{"n_experts": 12, "experts_per_token": 2, "d_expert": 288, "hidden_act": "tanh_gelu", "routed_scale": 1.0, "balance_bias": false, "init_std_router": 0.0183, "vocab_size": 16384, "norm": "layernorm", "norm_eps": 1e-05, "optimizer": "muon_variant", "learning_rate": 0.00381, "batch_tokens": [32768, 65536, 131072], "dataset": "wikipedia_en"}
Below are experts of layer 4 (counted from 0) of a mixture-of-experts language model. Rows are named router (the router's row for the expert), up (a neuron's input weights, with its number), down (a neuron's output weights, with its number) and show model dimensions 0-223. Each number is 500 + 25 x the weight over its row's rms, rounded and kept within 0 to 999. Numbers have three digits each.
Before each expert's rows: a language model's description of what the expert responds to; "gets" lists some tokens that make up at least twice as much of what it gets as of all text. This comes from a sample of Wikipedia text that the model never trained on. Tokens count by the router's weight.

# expert 8
Sentence-ending punctuation and prepositions. Full stops, commas and linking words in running prose, such as because, that, which, in, to, with.
gets: ".", " in", ",", " to", " by", ".\n\n"
router:506502560493517525517477473468542483511481497551542508511478510469495489529519486458429495509499478479463527454481533488518505498519510507485485546515490487492488508509491556489553516454452468493509518516437474474479506511438491471507531453535494511544481502518511501526482456471546494461497480540524457494516499508478518481479564494490509470482485519463476488502509489488507500467503539503526494490524475502527491516505510479470451480513503463486506506501476541519516539495497495542475501510482522479509474461519499520524521515461526506503512498494556548448535488515515498500490495522476487514540484500460514526508469542501490517531509501529466518479519504507511537499488
up2:518472511499512491482569496493521456460486485538532461476511471480480472509446515497498559492518530483539507501499516505468476488487516512485513498506488499524504505475479461521477506552500509539484527516487540511512456485502543464531492499515495513491523525528477551497483511489487483519462511508509482536519502528442485468460502472481441509527509499527533491521485491516520562502534460493516457478492505493512539503478515460527485478514497525501486512467455487492496531503494478497519523510562523527473519483520498456477484471552492500472503540499495513482480521523509491504540465477484459500526539512481444517491536502475494519501420544498536503502478498506477514513497
down2:487494496534476524463577496483485529497477566515488505477524443448517511487506553468527495478525499490501498489488557489505498508501478473501443499493487479478498503516516447476512463500504517530505497496498497501492530506453510524481504488528522503499495436512497530472512502468462529507475480485511495532535494504523511543501510458503454510473478493541523502499520497467532518508495552474472502507512497508488532479520507508501563516478522470480461504481486491509489489496506481532481509492535458486515479534501475509487494523502553495502461477508439539458441526505497522514476498524495527542474528551539531533522491503508531489513524483496475477500477512514473460536458
up3:481496476484492490509481521446507475503546487505524510504483492504491477506511468510502500505521534511496464513497505515499472496448514513525472495536512493509498543488474481444488497508492467491452520504493509441460533422504499521495517472502544543470494521529509487492493476476509508520537507498512506513514512515497477543515479436491553528497509500483519505495492510465464493466505499468457517530497502492471546505468480458541509455481468471469504493484495490500509499478497475507486539576534542523479482519543475480493462469557552510477545475491435550498513495497487512485472466487458505503482470469482511527552472503484498502481501513511474502479481484467516499503520
down3:485496534531496465482496491488513490497506515530475504487493510491508478515521471509480492520482505510456509504528550481480564499530496529498504549549493513477506513515494484531479509507522502452474554491495496515522511469487495538522457500540500478506502498479461502488561493463464518477530495506483517497488439499495532500506496507471520481502539469485499496520510496511530502520505475466487475466534513529517528498490503517440498528503503496494493491522516498513484524488534457496518495474517484430557467416470557529496526509508461494557463546489534491496535522472498466453536516516493503484509512561502475480466542485542483480470504505500519459484464503504487497499514
up4:504504541491540505492532516495503526482482465530523486513462522474510443532515478484479498456495498439538510549513488492547492493526497500517511502531513495506496487477476485448460479519500491480466542482461474492416503462487533491500505503486494534454493510506510506512505510508524495520512485498503494502475501504484490470494526516482478491479521503476476504484515480496503522505482499530499479453427490552521488510500506495523531513492527482474518458516499528495519504497434496481479516485481526501501549434505546519483475534509414516474529484499541515471526481473529489528461470499520514510489467467501507462509514510508451526504488488471497498488450490485514527535550
down4:482512520565485513496501480507501507525521529504486469463539474542484515497470523502542478507494528519471460498503519467470536506460464518484474512492455498476523536565502506532504495494497458460501464480534467497528522514504486495513479512489537490510500500493448474496487491476498511495509535517478515489508497522511518577524488514486535499502514511516494470526522426535455478523496523481455521560519465467471481472484503481476542491471487499516460521479506476499468491487525477504551465467489493492521487547487469487542491479500525464476473523473462513508512472539514494448500504496507507528521554532481487489486510515486493514492509524493481504516510517498493580512502

# expert 6
Conjunctions in lists. Coordinating words and commas joining names or items in lists, such as and, or, &, 's, but, a.
gets: " and", ",", "'s", " a", " or", " of"
router:470527468505497482529500505500508520470482452511433522456535539494495541503460520517484528482495510527500472453476488527574507485510506486501508496518518484476463517501470495547528496464462481480487489524504461501490496508493523516487493488447545502470502489468503535516485501468528495495485540503445497495484462520476481512546485550531494470507484480480536530486507504514465518489493507486474537489509465460491471511508484490526506478490478505535504480519514488515539482495462550517535503508481496523511484523537461504512520508508555503492520487512449503534465494535486454498514485503499464495452528500526464529531523463553525481506506473553540492510474496449527511514504
up1:526528538525554533513528524501457469481503511556529476507493503524459520507464511463461560512507514501459510465552507504487559521483493527435537482499518536474482448490496491493478491523510494503506532494493502479470501501494490495538495508510516506498521530499470493495500500495545466470439500501457491550496479457507491503474509513507463483514500480499565504502532514492520474479531488505511492508476471510504519477460491549541508500522514507482496529504501530490516510508500534504498519473490498525457487493453463510508528470496507509506518507454512523469530511509484497452453491476495514492482528471497495488542532483489486508423524522534517456495492449461493463512505
down1:528506509485489506516514475508532529498507498456480513494474454481527524508520514534579504495491495512511498501496469493475474501501521500562524455487479533491457507535537514496510490476449512453522485485500518481468485516542511504522495459452484517507409476511485551486535530553487560482499504480489540524503494499484529545521483499504508476489519533460460436495467507467444466476469509510506512487506488440483508470499502522495504544461477484479503439530491491514497483520534510479526475508492491489473491500539474474498541491516498494506511532492526489508504529490553523482507509523486482505465501512517513523496514497508539480498521480506507504513498456518468513513472
up2:530522526527478488475540554493475523484469467479477465482467414514494566534483502496524462545539526507484470500497511508492475476477519507491518477477526475492518510527495480541542502526495483467472504533513522467494509497481487540490470504526491476461496557519539503523499502502503499475544493499465493485501495537474478524484477515503495527518492541518513502520513531489481514442511511522478472479516487460511531476448504485498512495510536504481490512551485479483498495487470535538533541548502476488523502464502511481508509486464493509541485453520487487499485491540513487488505490506483461530446551520498488486501520457477489494524475530485522500497501524427494501509542
down2:504502492543492495531519441517501496497499538507485516545480560516511456546477508510521504538520503495463516478557496505462500515513523517517480469533550478471482514520518473490487510513502536496545505462503452500474478505539492497509479468479520546491512503507481525536549529467472506504468497524514507506480481506448528526510515443481499500513524538480516509503514462458476519530499500520483485502501546535508462515497479502517489502498495503524509508470487530506529517534486484499475472447510498501550488472481480485497481509515499471512489484466497497497522508441531503507552541490469541497506443580485499507470509527498496504518537489542461498536541511527533469508510
up3:515520501490462471528567535429502519476514501510522444485525489505508538520462469496489540488485483463511502505471497482488527548486515509513505529526483505458505477477500504524530457481540540507519496514521453488523492484504509529502468492504508506505494532506580528475512525509538500514472460478507471510516483504484522500448507532472524513497502513479496456488499528492512485395515485492478483483491462506520481503518503499540526460504507495478516487480502450540496514507468513498484555498495512501496456522545504482537481536491496512469481508480498548484487473490528467543496513509512538497481499490544499445513483491513527508504457476510511489453493500508511499471528
down3:493493454513488466526515456518496523538516518472521526501502507501531442487553493526505471507541512493477512450507478487470496504477485520474472485516505495526496458498499517504477543521480489513474505493491539495483488528463491441508532499510537508481504445484490487528502464447485520490541476497528509547481528460528480512523492492497472468489502477490449509507482497502468520566501492490477516545474515508476506521507474495471507542535495540547448512500474498507487509481479457485507495486473477498492511445464512484499519488485538496514525516523487485481479527493498534461503512493510516504505497502477546546493509538396504499466536488489471477517474514521510473543499

# expert 10
Election tables and infoboxes. Labels and values in election results and infoboxes, such as Candidate, Labour, Born, Website, Town, plus years after spaces.
gets: " the", "==", "|", "20", "19", "18"
router:466476456578484487490497486488508477521505530509487475514497508511491552471472493489459490511537506472522513473470481437469497504485523480527492520521521558532504505476527481515453490504531491524473471498491564511501460472533506472492518530486520505554487515494506529451539527482509499501548520462489458528522541505506506543493489484525507533527502474529498494522510544495480478527478555471461507488465517502488565496522531504510524490487505490506539467461469492539454490491478474474525509460507501510479468485456537479481460514506499455512498517513475513517527486481507473513501506526484473484512489513461493490471467536518513471466508531521504536504494514501530491477501
up5:496478528522469463483434525497494524548501519482489493520517496511502531503514507495461477499541484476473479529488479506495497464501472505475497531492486428429495518528479492493498529499465505455495526535521508473539490521504488487504544512548528506510481493486535481511513516497497509523505504532536479444487518512478515520461506466473512465529501513522502500527537527507494490453510522463494488514511485538505515490500495497491493453557478460492511493547497572491503520522491508487508493490478474524529476531480524493498458474507479442511481477500500460478497460473469496496490495484536461531542464512549476546495500475467478542511492483488524496418488501484501488500505
down5:500490469506499493491490534521493487519499537524466537530481528541510466495476489522559475515489493479491477512512509452490512524525512509431519486548531551494499486501548532483477476474501484512515506463509480497539505471509500489505499494501522552516562491475488513510484505501492500462511561513504560493510471574483542485495496541485475519499510516466489510488513494512469471468443581520496499469486504464507497497486516482515550520458515553515504510491507505481546464503476494461493510519515480458536505496509523487469554507502493472492488508493543516493469480514538490489474496470493458483519446514505503492460482515480543470469516510505518485478484498512489516477514
up6:474503488528520475465470528516516479480545463541468503491494470525480474529495514493504534465525496506476524514481538491387506444519462495481454515494507461508485483444520443498505489472504534548506496504500483517502494495525463501534499473519499502524447513507509491507493547502545505515503548473520535476486503494504458509513534510498543525516489500514496485471469508507496490506480489509499493546489500500475519541503558568501505488469519521463499546498498494514485527531473498506464478528482514481467500493504513491520475494453487493449479465455479525510474478511509471503512514494494479465467519504468479482471487495499492471486526489514508474457455479534479505509492
down6:492517489483519472498498523507530509508506567497526514503489523498454528485487510512495518507476516499494493515513468495502490533519472510490543504503497494493521520508464489524476466528498505462513476484553469469471516497419519472521494510470508490515499525467497495480561486500528488517504524449496539514501487542507513510496481513494447532529480541496497537463502481507541476522539518519522527508525419533485434464486483534498540490490481523511536488523486496535501465519512488566531491463515561519515496484496492495495459490540513441498527517503459514527507476500495517513506494522503461491443508520481478477483471513505502443539475486511494504507520497483504507547480
up7:535517516473483540481521486516495514514473503478447495504510517500482512514493480559523504464513492506507462491481504501496507501509486483450503534503532498524511515505470491492472445519475488478485474539522531526511540508455483473512538456523483489539461494488468521483503524511489470487531512516517521489512516511520515511556524456478534492515533458512546484501502494490482528504504421476483457527553483508497506497492440543498453491533492528489463516514470504516496548500507489493499494498429506542461573551528523489528515489474472474529534537507526520522478461475472490469502517474499467492519504476489501517534506523509502468498511511496498540522522469485510495486512
down7:471521452468516522471499492505566495500508517490447467487452499482530515499489489465456493488540509501560513487492467494493484494492487471495514497517496541516482490473508475507511517435472482525495490514506501516474519538515508496483461472494523506547479483495480530492450490482500456510473524482502493499550499522433509502492518504488489526502464519524538515534425508504482525490479489518495454516495538484538498497489524540525532550454523542489498499514518470490504489512529488507492487501485490521491514544483475503481501470443464507518488538530493472527471482530506506535480497446496512490537511531488469492535486526551465512446482528519487439496498487514502496512513

# expert 7
Table cell separators. Pipe separators and spaces between numeric cells in statistics tables, plus semicolons and dashes separating values.
gets: " |", " ", ";", "0", "1", "6"
router:528504469538485494469513497507526476469492507486495488487528457475485476494511480525478476516511501492525495519488487474467467489530487520495536513474469487496514442503490484487524503520517530506495528480494476494524510477506502533461457523492500511482483495488525500533493506480511524503523511457573496504534538458467518446493469518488483528479516493501519487513540524530498519519480407502539457521492543486512513483519492511536498539467517585492467466488502481461477504471512480526520529500507508490510499528493456468489492505519433498448508500524469516486503510538497468515545520486466533465513491511482570450541526497503500475481510519456496512502513473489508497520493
up2:519496462532505468484550520476515477443515485496476486502543510515514540499506499516469513434485513459481485520508496456494533449542511519520494496527475516451515473487489529427487521529483517541476519501469487509477504523508514510501495512521500485464469462528504518477433504495517485480483481481505496538480534490493490516463507493482541502505515506496518541490506523514516489530459515511520487522520541512543526551519505484503532477519466487507468505490513448497510513480487516505502518492539500452514514512495505499470501482509514522466474495514490539496509453534486480514476513498512525507500530509507494563510527491498516500482558472398467504530511487465548504503483
down2:468495473494471523518497527481501518566519526520537513488502482473486514480478519563475480541489503508485510473503551506521494520478512518472505508480519546532483474529504520536458512460493471509491485490555486518506529534559458482469518517495494549517527485531478486514502479493493503504521510546499501489509451506512570512497499445526504491543461541464539507434496547493454500489548510503501465518503551482468479471469495538545490491469495515475469535468521542501493507497508489494495512511481475523510526510518495490530515498473511483491487483508502479497460523470520501490505499519476428465464500493473514479535497520495509534503480502507508483510463533473492474501507
up3:529472484461540510557480516504521511545487520490482484508485526491488505506436519452478527469508511481526503486460495491481539485506512512535498486485503474496513535492505473527520541505494482560457543472504500478502461547500457540499490498487511464517513527564524492508478480507474525502495514519477503467531494473484487452506487508555435519490535542494509532508462481462508479525517498466503491479498500493484533490503505535477499500484529508534509507514476521458529492546532490512566476505527491513541515504525551516492487502505488489513515503524445485504483519514456507459449514521466510478519560490508483504468485482516485551465491521498516475498495491482513497541487
down3:555496502529465491468447489499513511498567492531519508482463497498511507518529516554462478500536458490487492519522475535460561514533486492511471505467511516463493492532481538488521513506502515489560484485497478510504504469467497517494476516506543524528436497506474492502505490532519477471511478503493502525519447526475479493546504463430485481523496541523505485555495504488536488459511517478499486513513532508487518500496517504533507444527494476470480523530456491461496482490497515491504490551507521488497484516505504503518498484464492500512504499478515519493489509530522503486553474527520480500477479528495501506489520522553504475512491513576502464502498559462481524549500
up4:502430510506512505527517535472495488506474520495491508510421501493516524501488496554457494510506460503502508520438507555481515471513480511513482487495480505500511483507503490529526509503510460504507516515490553502508470538509515518499524503472454518550483486568475466493475501454506508557484501506491481503491532490503545502498501550494467534498500483504497487484498521500507505525485482513516492499472517488481469480437450487520483476513501478476492507489480534490505475521497482510543495511481506483508488456548491500488560493502480514500462392474521532509507454537519537508518488507501520500447494519502468520526511525489513524478540500501491489488512512490543447473521
down4:495561511511469478493465485481482461451477474505538479490489504470500501542527491556489486463487528501481458548510474484495507535485516498474481509481516529499515536502494511496521501506533497521500535476571513459494490463454498485539493490499519512546509485450505516535463478506526480506485495478506475500519513516507481490501549469508525517486476466482518523457535481474528478497491467514552487477488509523509520524509482479505484558537521533528481499448498481491521518468509465482488501520504518534490496520531508519510439486484532462469510475485506497489506536493546501475453508510498468498508486519477503437453477510538468436495518493477500472525529504542506528496477